python train.py --n_layer=9 --d_model=256 --n_experts=128 --experts_per_token=4 --d_expert=80 --d_shared_expert=0 --activation="gelu" --moe_layers=[0, 1, 2, 3, 4, 5, 6, 7, 8] --router_score="sigmoid" --normalize_top_k=false --routed_scale=0.5 --balance_loss=0.0175 --balance_bias=false --init_std_router=0.0291 --lr_router=0.000297 --vocab_size=32000 --norm="rmsnorm" --norm_eps=1e-06 --tie_embeddings=false --optimizer="soap_variant" --lr=0.00195 --beta1=0.95 --beta2=0.99 --grad_clip=1.0 --batch_tokens=[32768, 65536, 131072, 262144] --seq_len=256 --train_tokens=711900000 --steps=6384 --dataset="wikipedia_en"
Below are experts of layer 6 (counted from 0) of a mixture-of-experts language model. Rows are named router (the router's row for the expert), up (a neuron's input weights, with its number) and show model dimensions 0-255. Each number is 500 + 50 x the weight over its row's rms, rounded and kept within 0 to 999. Numbers have three digits each.
After each expert's rows: a language model's description of what the expert responds to. This comes from a sample of Wikipedia text that the model never trained on.

# expert 9
router:513522537553460557518477441561494474499510583406474567528473539531440512552484517487449553492552536522425531513520530591572438465522520462490557520471481526485488533451422531491529514483484483465568519462504534390529594549451637549465510435437586493475534620560469473472631514463520440538508476518456489437516529538527493499528621509540470553518614470496514517415437507492440581458439483404547520558405546555476502522527563571512544529546483551501443416526522451507450556457483465477510515437524476482465486567485466469520497500581477520522561590650392490484483640463472541491488489559553480423496513500607532483608556434441446546481482570491504483661520473428573547573491490600527543491529533499557530434509523549516494503605580455560545423522522593482481496481474457
up2:567448486581544470550569523529459495536440554508496462472488467504540530524518423505463551448483482491545485534467474489519504455455454479479456471442440536595546495514537479493500529510584532546549510576468595514507448489482506543455533577508472521477564504443500542526409515495474496499540536487466392456399477452591528448440527488441503493562485480473472586514434480470523444614597452547477448560437462540467467545571501450468531454439593570596538449515463490452518484515502536567469553479560571433528421522566498566514463619373478522509466498353529604421463460509556388493483553564573404535518604511491575470449496495573497476465502517535581416557512476424418432501574509518461417554537464560497528454498503548476446492447424516518445497520431493544342619431556507
up3:449449480452547532463545482534650467545498392560520496523624573558545447411422482443463452540443448544447568545448524409553457424529444539515487477561493526568524557552489572435476386394425464466510472437572438461469463446507494541461511525495452548511497465477541542527465453581446497520548445480476482478521427560467485432565498521434508430497562512509577411475464506514512466469570376452516491452507469438428527578450428456461567481503501599500548528509510517467498525475527510500456537405526468502389422514414443563464492556424430497417556577494482461420533488451534541510497507469524506588453575552460501505530549512543505511411493470470577481427541524503455489393460595584500495558451451414458498458535446543487556619558575505470511480481569521487582483466491547
up4:455500558513524597492516477493465478519431528478468594493460473538440628477527519556515565542445466541429587483509485512468497469534448442499577484523555461560568513460458479524491425477506474524559491339433588436578517553479509437513536569418630471409520511528452485384550606442512561558560491561554491502490543531449531577494595448477468444535551529481521529395496404494487548493532423538516450463532502537515478440551488511555472539584545514430456480578586466493558571452528477553567587455534445506508559455585582469544448516511602450584504407537500535480531499556560514551469520620483497438576483524568468467606468465449500512517602502542471476568545416498534523528525468578453488457528519505537456563538498543501513523538459516484540490479598505521459532499378424
Inside parentheses. Tokens inside parentheses just before the closing bracket, such as ages after "aged", date ranges, units like ft, abbreviations like RPG and DST.

# expert 38
router:511477519445532538492565517507535477492555463474517566462490600437458526495513503544437490383491457523432451527526612419487447481497554438530530485473427517523495555513576452526506455383601399483537502559503520413502492431434550481558431498428468517532452574582563497586571543516508498505518525591503504391513521481504475456522571469538438494596611561537567496454509525544547574504459503466395489519472438590471466513443481455517532514417521476501542476513555585536472451525540497619385498504554480496535463464487510509546534557480459441462454533589459480481564496571639438535563413526531461469508495534605564522493437487431503439460557558506544421526533524499515648517506532552570603469496449527599393509468492485583471480519542462557491555536406499533459477455534541
up1:603495537469545486532525493498525586517503503501464498451473544367349534409536476535611565385518505444468509460558510454477488552501522494431594546534516545438487474509404492551544492510427557388440478529517491463547507476456520525486473603513493546614472575456485394467553411406501620502541442546486522517481541414561561505564573514469413564494504535562523530533495578497506521495434559451468509423486452509506463449423565498554456556496435458448527448528548474550566541472511495427470525462415401482544559537479529392480364509514512548557462510538502467507555379552500564490488508508467520421538482428576539528521428447464557415565546541535488474516512490503487470518518550617470576495510429516533540473527529496451469481461518531485464586475579516502481535448386507
up2:466482515439468573627507567552561528465426489597526520551539518501554524493502463498576418512555434456575507546438496410503433460513535510481553387554567474542454509623567484427529538577521543526401488489549546431520397501454480458507567501485515506513527531538575446499577524508529474475375404479440425538563459469519513438524551555491509479531531502464497417451451447482538546505535547503541398549473466528489538512567468530473564528576490476463432544599402522445562428463478459543554399569503404460414469498454507458523514471495521484512510541507479390399471519483580478609466500489486538522493478448486519477455495528471521481473525516508516529514460424534582481615453473520560579511523619550524504408496613512551497487462579446553540504585492439463388481583453534
up3:543507516549487496527469430426532472558518432454440556590536458439418625551520455495531486474440514583536529503490551542471412524464423472518461576562557515460484508448536462475464511401426430608462560545550510514463555541480523512515504536432525541511479514476525440429481507464521480528498502459560530554487531527669502515608503515429452528513538450459486360500635515519561603416467485483523368467440434381502410539620563471421465443610522415398462520453493513522496453437550567406473570529516515560415504431506537437511482451509472487462526462489567456488491541554533580497419462502490500543459491456498526506369530530511551486508493537511508407503508515457577470524562507447483549559488497536472507483513439474485456537516462572586457495484477528530537461555417487
Headings and word pieces. Section-heading markers (==, ===), line breaks, and table pipes, plus mid-word fragments of long words such as iti, respon-s-ible.

# expert 28
router:519429576427554499554551476530562488542507482502530529428510524514480368561548476463485512576466437491469535505412574447559524545512457491459565491537433491531507511488471560498540500423468522475499507494508488375482546392478590530531443569499563538545503497552505426667510482427535439491464504471496448480488481476389466442501603526518450538457476482491504515415558511575536538494497493414493506571517420575534427519504437523534517543447420458464479462510558618557465492532502541582490474396563559537429418554532531433526476538515510477593496561552514509456517557462539538452559479411525448464469458520555468495530504460516498361437381486463437404599489492519514655462569538460545550562509467472528420484521543480549467494463620426527467531539468539557432444544484491
up2:370433538544562395492491358549497431502622538588428589482630537429443498466534537497513466524473401478495464427427630510491581529432505477437504560450453464450474527514509497562502466499559510500522487406466478502393533541463548548488458513514490472543460490503447507536494477493584492463506458625529535456471535517509369524508533478472551446454571532494541423494541500447571569555522489592501444480517485499526476435534548464485565496474478493401491473528551502468476552451467527465489516431514490552420441534577479529472474490535469535503577498568549542535418424372525483526606484477468486498484450477500479452503527601503447525541495459516522415503454484575519576522564462538480482471534403406492600464510516449556589497548606522542504585442497426490478556594529533
up3:545485530438467477444562506512456559432499479466496351505601539463471518546483526512551443485477435490524466524531436539482516536513559527456466504523537523616512503545513488445418586435469530443494530503471557467522504510483485516524442550527528430474444458452564503438448517514554436485443491432399527515502429440538475494538523507526583471464452497526425495400451627415456443527553500533470529524394532369643465472530432481576444513549552493498537563444496497471473498487531518480502522563485441564512529538570488492572499582410499501467461521486495537486424517442559509509510538543473412561478525483557490508421471456458502402558412444523517397538618430503594418568542444457544398466464413557460474499487500520512546462534407521431431566609583504561425518405564517
up4:564450514601455510557513498511463515461507513456521537553481508468437461577538556470541529438516508461483420559397493477509479389444452458521522448500457456476503417581448495494580445559485455488519533464478474640474511513511527511480553494463504475525534426446466447489393470501530461442354470495413521469421468536522398485580487408517475427437492480557490533482433515541459469479494482505471460435487543444539473478480560531567466639497500538436494409621521491520575477503485522498455495431478523438514533462588408616403488505457469587501513468439531515526413562433536564473553432522473473471479415506448614453536611486561589472544522526454560511500500414450483494579570423560536506418524533423546533605475518496495593516513560473550513492485516543445595455522491425
Table row line breaks. Line breaks ending rows of wiki tables and statute or result lists, plus header words like Candidate, Starring, Genus, details.

# expert 17
router:430475487563539532537559486480463502551481499524551561526477618506415344509494511568506483492398484567549502533476542468484434578510500458503466527477462473502492447602399430501426508481517522431540465415497597387396495473435552498489470473484508453588524633513476496508570569484410518492417523485493574522556519533434512523489615449520546459544521552428471559434482648505510582459516557435520528527484544533471492480489583473528506498478483450526503454500514579566527495426462492569466422466589498519464463512512545488468463569489412561543513553559407520552546467498648509544498508513523457457565403547532505440568520468506416511463418559437484477601459496574523529543454544582541555502445434532552444481547533501560519469490532475428397603483482475487491459535535499
up3:498473424546466484472506583539493469391498527535518426504525534505475575541557445598495540366504486468435510436421416491487517514529431471463514461612466469542447551455621543459429579491507517478418487517527512461596533483435603529444460501483542433514602509447485443524545494540480550517489554481513430460501563561382477471525553455513410435511408536480454495519456594487480463494526432481523507548511534465416552549489484543484371498510471490468501448551533587403482540534538444501518392546573519501528425524523495431467464512578471523490454565499487412523462506500447438433503516412511521458482519539532465390507485485578543468514425435414483408506475495465542409514446468555526455503534525526548466508451513508602526496481612516604522575510457552620523366543488499
up4:480527537502559556450568570519392527471511412473471433554485575406485535592528467535489485513417482546535535556564585507458549595507632514531489530500529497481473461514411509534524460532447523367512462446549505486429561524488497519555495558482547530428450578539542428500504542457467513508524457427485496540543541512563523497558539486584542436537517479460463507512517494521550512503445471456604493443496499393483474554394514436537458554422460481523603508452565526474431509440471470549602476418647436522492345385509510571573475543529421605544393531473583527510457486478440506461489437536445524437518389464494492476481493479444493442372490498507535498588501448453403501482571549513510495547499474461519513505470491549549511451523501509518417479452463466541434502471423437
up5:484529471539519516499538500508449489530545580517567525560565470447452504460518563466405536451399548551458472496487520438489448465540407466562536487520561541529508606522515392483543531483502431516495503568510490492593549572415632555490479533372461422552499480529468481509481701489428493418525490523533496434398569559423537504430517554435556496560480469526537497442463498489508581510612454526523463484510519495546502488476546605480623592514455475611473575551510491579467456376549552568518555454542492562470488545473547514473564572446520530532521490570529455483563555578490499456486506509513445572480523566489472478441447558578518516525521576479521488520454449437502470466435556474510552574584491494526546430494434525473489578430516535567443535542488453454457462552522588
Fixed-phrase nouns, table filler. Nouns in set phrases like part of, result, in addition, according to, plus Preceded/Succeeded lines and word pieces in tables and foreign names.

# expert 57
router:469437481531503571420550512484520467530487556486513501537532572530527600484470476489453549490409524511424567501481465533505483443443516543443607501518448510435412526428554435440460498398456515477538522518427528340440538574472595471482482520489486431508484612498561425434526464522501505490496566481423465491454497434455535468507595480476491485564550508527493467389475529556484576515408499402439521480460406601400445538453474546612526542536471543480432485546496659430500565414461446543443432370512490569483493489457485505539548533516512473511497450484456532528519522456489489519502429502552374514487448490581488492567459474425464516386426573419483522570458391508503539441473528470564519495493446496529484412495474456551552488544562549478496514433460503482493475593512470
up1:506564461512461568588540503463558476499515531405494555565422476540466375454531501482501409517444502425423529525418432494445541483437529457455553549465494523416482519515478500435481468472524485469525386389561489416540459445495419529395501460496540474443493523468491532535538537476498476396430529490520534563498553490502507453442559394474464556501469546516556428481460529513518572490466485530521564550542553546486420453483519369489521518527428528578426369486544548425403476485591567412413498553427478584487509457407500529469520504491504488521526477466501419384491426534500579482573411474573504558529465506574515506534502415479518520530476478458547534523541582558573550459562527588522531540563508519402407483443557444469397542468500466503561518485443549553542434501438504
up2:516534537558502515525453464531413531489548497501496495485472520461517464520618494550504440487440410583508505465477466511564454593533504418587527577482522504553497443505408450538523451558464496571559489492478510531559461506452544570551555361492488558490548484509497513553495599543535454567645505460526560470542376553526540476520477478472410477542542594524604352560532523470483479571497490488483510536549469503449392452507415521392519472526564507539440491592512499512464538518517525542481629477519592477475467554608459502426403492519525601587525474502583485509407462479522516509572568506450503466484574471544469505504509572578416457466526483433465481523481497438421491540571447491530481555486536539458537538565500503615591535526583477569464469538528422571515485533447536
up3:440555564503577477374504500527520533476497478533469442529503577498492514611385484485447492399479489447577466477369519504497579553410416524384421499484453574474519517476608454540487468534495521459500493514493463464481491497535547537514467466546506542501455509575480445572456477522499345582499492505532445449560501508424522550408541592569520553413488533466503545601531545473473462461569434464501503544441448503566499422470559497482509501477517488446506539541485573523486530495483427558519502512520507448588470477545483494513516538490496448497429521524442415496547579424619424535496519569524473538435471430520452513476584538507518558454547520514508404514403493415470479493470416514579518509485554486536595521540556563472674525441500532520528576491526525439483512404484634
Line breaks in lists. Line breaks ending list items, infobox lines, and paragraphs, plus heading markers like === and padding spaces; also Semi and Runner.

# expert 40
router:543521512459569514570546518541517478550463596551573505477579552613353486543549567480452468461548471455478552453340516529571511549481441534505497476547394553532525511466486504494547554382555477450449445466459569417421494487424623469479517542577497507478530577535525483587574518511469455480479505506453449547473497487458553424482670457497465506520482476551474455413555544472532563501493530395570518521509458565456519453460612462608535467490543494512491563486445572434449565452531507529508537470534571467508524448474537417553556556552457515563502561551498471463577546487624485494586536510506459443504457541603506500560515483430471545474552572468431474486501476595542503441472515533530619491531479434477440542551471503541458578504516514571495462534507457531517444515530482
up1:527399498509551574518476522544520453501562501532497434498489544531498595485508420572458506553486570482565529477493500480551557517433454514517479572513595534452614583529499429568529583520497535504480497416455571480546591513527457409512501527509452499484488508534445582597495510458551368544485536455526565489465463497543518484658503510513604455536554424483506455404569610553584414406485481489467496524473474488474516429437511507498485536526616431507422482484598502453566581486522449476470523539550461517513456499440464607483526446617457530536478531579528441476457538431440489499522486513538491526459515551459511518414500559503416537557421415535513488528512464491599506445527526487501500496430481451505575493495352534517482496546562570597494487415462467414559484478394502
up2:551411493405540471500504347506544554525500475537438504453477538471507512472496491392495524536472458429432587439474538449494456476484452566480511540541515523509592549455547461468530489456519493496531527492429428472458527593469499546446538618483559499414535563522627478462474481440585522476423504469601439465546489479611551575377541432523426477441524581451510522419492445506465585575524544491493513475445496458537483564494476606541623446574454486527526454525502521581543342443541537614554500503542469504492443425432507532485462462613507502549408430500421506457561511545516512548501510437381492530501539549478444577544569497460543501460529483435505525499500450473476521513515557490576487523457503511549517502500479563555447451544549475522432575511482494613526458478506434
up3:497442631486494528545521435483445522611451542432538490487523481609501511493449533479526534468511451442484454525429517568538512510476615429442523505469429531491573570466392479503573493484530537505489554481458508470474546454558442497494484472418537492403519492464396479572532486437628503498469504544509448504500482478558489500494563358505460474610491468439459465484479478462462578525506445451488410562480469488577509554509472506545502437492546553493456421521515566429441408483380495554473579454507500567482500538497425607512460597584526558564501460525509519505546574502570573516508470461481456544412498594497488545449548448379625503536468499555457548496504447533458518540519567588516570450547540522474498488538483418554578465533553429475472539534472474589511552542510355
Have and make verbs. Auxiliary and light verbs such as had, have, has, made, received, used, plus colons in infobox fields and pipes in election tables.